{
  "experts_per_token": 2,
  "d_expert": 256,
  "moe_layers": [0, 1, 2, 3, 4, 5, 6, 7, 8, 9, 10],
  "normalize_top_k": true,
  "balance_bias": false,
  "router_bias": true,
  "norm_place": "pre",
  "qk_norm": false,
  "init_std_up": 0.0395,
  "init_std_down": 0.00844,
  "schedule": "cos",
  "seq_len": 1024,
  "steps": 4204
}
Below are experts of layer 6 (counted from 0) of a mixture-of-experts language model. Rows are named router (the router's row for the expert) and show model dimensions 0-159. Each number is 500 + 40 x the weight over its row's rms, rounded and kept within 0 to 999. Numbers have three digits each.
After each expert's rows: "raises" lists some tokens whose logits its average output raises strongly, later layers aside. This comes from a sample of Wikipedia text that the model never trained on.

# expert 53
router:472499495467453515481503459510475491490523476421457466554472515469441454509479519470516455495471464464473536438478531512473462459456514502551553389484480516492531465570518504481480485443467442568531485520583459476539481504566554468522504452566449498513533531523526468538473537433471599593514492500508569505508492516498558475478552525538491453499553445546487524503511476466583534613520470552486531519472505597553536493507527515448437532562444452476478516427468489444550429501490512
raises: "at", "ac", "en", "it", "ig"

# expert 40
router:505507576526420468510458514496525431511518466486623398505491481574511501490518427466506503508435401487501499423474503568537511556461550492484511457486473502502458548479559541508525527531507468501474477564515482504481500438506521476612499485562489493449521524539471584468454495477580531541451558537484533539462479455503489571442483432523449556522511481446519536443512504490514455587537532521478503443533486533515529432512519544509436461528488493434537498498474518507555469516451516
raises: "n", "ist", "at", "s", "ic"

# expert 15
router:445545626558507446498509463500528437511533485475497455536431545502482496596521464577474499511514524491500480496498516461480497483407567596600492460535476467515477480443545489522504445540518534530559534539504469457455517545544522484552429498520395543516560515525510522512447512496483512507492466531502497501447452506467484494489524439535440577491461571472473484497462518466546500536508435532510514505527526523463541484446429454492438533557436470519455437453479563474474445532479507
raises: "le", "her", "ro"

# expert 37
router:511511482555459476523526508486430479443467528467480438485363483557536471535464502536480538429474541484433461507425560555451475469481533543473477514566495524552490508493492474497514552506497495506471472575542513475452423435524507544563519536546494545457400501554498465478494575444518544527501457507486548569538442515514540472441467478524468463469562473480445503507515447526467459557504481517469464466556570535505576498527484445567464588562497519512514502493485453466514494557539494
raises: "-", " and", "ing"

# expert 39
router:513512542512497505515474502473554435486582500457496426448503472463437503509494532538477464440489508497502504493468500500505527501457460473523494535508373503525472507478521456485502382510496503491510585526563478552526502502524477471457488496561476516491505532508571544481516503453510558514559445590506431493517473534455473533485492423430528527480485429472471517517440452475587566578569539552493489461468483507515568524511530502505411579530415453521533519444490515450542538581469494
raises: "am", "im", "un", "ag", "at", "ig"

# expert 49
router:477498585482450484526510467442451402470501518477474548522476499511437450447505541528494511498523534476437452469469547498474486496403469493509500504562497497518437541489518487502453523477479532499460536556526429481495443439551550453536541501549432501515567459530580496471475565427564500535476501542460561421497469528452442481499498498518540516527481533591517595526514541416522436533526528552452495501529526500446591503519524463455506563438514521453507471458448533526503444499511495
raises: "c", "at", "-", "l", "p"

# expert 33
router:467521489517543438524494471397578540499497582453456471530470603525535546434475475506491493407416537488501511477465574534472467507491466485535510486545503532533420497492458476489548501484513513514462506567497569538442530512550501467501484562523467523463468541483463497583467583494536496549553528497499444440537468515507463511457462436482390559549531452545506494506462488507527502598481498558503473531490451474497509414490488545538461543521515465480479518436509502421488508471518458
raises: " and", ".", ",", " in", " on"

# expert 11
router:473544556513456464524453469446545413499551491515527422508433504534446482503500482569450564472444440536472447487497538559481489536472550524543519490526439489535460510509510531544495476492499489525496548539537460497478472473535494515565415546530424522448519534514474503547447529455504555522520505546498508513534468553437497555449517433520468515517495523464423535448427439464582461543557491583537483540531517499552543461472495454474456544488449459467512452427455563456529526536423493
raises: "er", "f", "w", "or"

# expert 9
router:529537590470448513525437473493549452423495550517427471457500537515507519493551508486539515467458472510467512470542528452438507591505488575521516499446442458574465512527561444472510462533487496537398494539501552492505437569508470457509428474506472521452431502559496571503459503508484576504486474531487492509493451488444466589465464429433504517474521502407542500450528460438575473495573517527541558556489542581545536512493457497517514555511505475485509481510444499530522492531504502
raises: ".", ";", " and"

# expert 5
router:448535548554470495448497474515570466487475447519404438606480472483504532483525523497461520544495536492449496502552527564497436539474560503491504517519464499517416510532494427476475495496429448521514452517480453490493522499569492531502517627552432499486537522473503512510445531424443500532497489545480480530579488524522477476473531452432532539507549518521547556503465511492506503557516547541486482475500477542537586496400516455443431537461517519467528475463484556445419538481448453
raises: "ing", "-", "at"

# expert 26
router:450525604490484458498467476443528471479581462466507527451500495557481502514482495529510547481511512515492503469433573518465473497530523604499475489563469439556483487497495537474486481495503425520514523535507480556454465487518486493567495584502512393548510530466442516568475524346469474465520582546505490507465482505484514547465492394487536586468521542509488449516447426478497538490583504531487455517500496489523554443541518469474515536582500493485486488477491516425492483532447513
raises: "-", " and", ".", " of"

# expert 18
router:475505493518469424524383430469569469505592561523545475496504521498473503487466519587399510453509489445458484500495517497476487563482541533542528528544455500505454508538523542517478549447496545548519556516506461531509548502529508482536409565493421501487509589483538513471453541417519517530487493488543551498503410484428470483455494407520438512540449467504467495465504544515471519498590543522471542472510488547479482488451448521552436491487496580441484486523527475503554482534458499
raises: " ", "\n", " —"

# expert 51
router:468543539501459481535470473425521404515474490538543440473455467516424530518462539533467535488477439481463495524506511516481499599477533547552530497509453485528456544531534469595455476538496526509482527528471393507518472472535531490560468515522458513455517524546454492514477579460478512526527518560463517500512465606460456504465542461523520486501455507457430482477475473462538441546551448567564485533517497547526531477464481485452404530551471436494470469418460592470529543542463496
raises: "k", "ig", "c", "am", "che", "b"

# expert 52
router:445540569510537448468478468507575443468525493498490511533458554545542422465531537543469523526499457476469429436529542580526444463440544457502501468538451515472490544487447542541438494483517489523537501511480489492519470431508497497536462521510485514486498537510527519494483505446493539492537521536501537513535488586457452544462521449527491495513474544535403517442446447465551499537555474537572517496544468451503518484440485496452407598523510497452595572440448556482518520492406551
raises: "-", "et", "at", "en", ".", "it"

# expert 58
router:517541522518440391489477497489569500454554566420483510448496514477444512532473438552408483503526453498486522405498566553497507459467554533509441434468532435523495601502473523483479494479464471479557450537501513544530534430516540539500429454479519469525443642453553494469459558503479494541495440549514520520524528560490501543463490522464426512545526450458490519504506447416475514512461520541477513508511528480492562486527453427545509476492506505504527522512497535530456456503492475
raises: "-", "\n", "A", "S", "T"

# expert 22
router:526534585555453481436400446474512462496476554477507515509442523452469480476478533575404467487467472431491482493491506575458493565536536526519518504495482522495485467508562416548541536495498529512455471557556498530444482559519429550593435550488451470463502514467550545578495515414508521502553489561574560485492497530489510528399486489461441462494540547489469470490507487458504533527482480571479491464523466494480536482503544541439540489462467490471540493461517538479437530545483442
raises: "-", " (", " and"

# expert 63
router:432528519501461508523472517459585475538511553488548451507477551544527493569516487516480547468449588532488479464522532474439528559473543451558458481504449483553438535518552541546497475532524433550527495535497479565497518542557520506543438526508436447473502483512428531492459456429538488527524471524466522514448452551518494549473479459503585470478480466434503529467447464477508444486507562532520450467570524470524540562416494425496436567495448500465459485423484567474448459509484547
raises: " and", "e", " in", "."

# expert 34
router:484518489452551429440482494517532424445491502573576509496476470493419525490521508554497529439502512502478536527522485502473469520499452487475449468472506414506487549468442562533432501494491515494472493569456512444507420508621558562474494537529520503490472505583468524515471502466487490556508525567461562470480514530422499539503482472483453538476490464470467557484465520447555416479532460561586477536454551480461592462511520516483482518504507518482505450391471543494556543525522449
raises: ".", "-", "le", "v", " and", " |"

# expert 19
router:438523507497467511493405495428495524489488463517544404462506499520503483595476484550475534479502465548471484524476527529450480498464581514501537465562507537494453487528471533506496451511488512519448524505549456435475515416532441417558465462496461527499490527534496600517478476497546550547469433579529577508490518597446531520524522411482477516475457451583524515504537540484587547472523560504493474494495484506510533419536505520467469542490456502531490525465497506534404474529447436
raises: "ig", "ir", "y", "al", "il"

# expert 56
router:434498474568487462488466502511533437456468539454444419447471452544432483543552535558480562459462455508511474502516519553550479447463528510575577452548523488555499481530547522567470501465505486533448484515555516513474487501545536516544467462548530503461475499486475531481425452426514499492500509514473500534477458603456439555495466460522487485457554548472472549534509418506513464554522569561545551538533498463472533516479532447511445546496482507533494456434478543463538455489421409
raises: "it", "is", "-", "p", "r", "h"

# expert 30
router:493527477519503446498438457459469495509496464484551454488495411522516488467525474570486578494438442511548437488538504462502453518526535484545471459514498511497482541489496535508484531498520557474512507547518468576448495454488490569555478521588506411473488546568530519533442504514490572563534538534493510523487485530426423513509471395546521472438479527508433544422507452434538522490495439564537542508489564531479556558488478470428475523443469461444481490470431534485554500558477437
raises: "im", "'s", "-", "it"

# expert 62
router:462509484520430461476429430501581434514531516452531527483458439515498496544504512561424483511494471517516459490471507523522466539490565559519532502434442471554467534533474482508575436497411517498450499513468510517481496456533583563492436526458460495474528536540513456457470489459508534543525510600521522509529514487454522533493516418477486500514592494497441509523441463469566439522565565581526509513556515441452514438531514449547442514487458481448500458468473514452507527567455447
raises: "\",", "\".", "\"", "."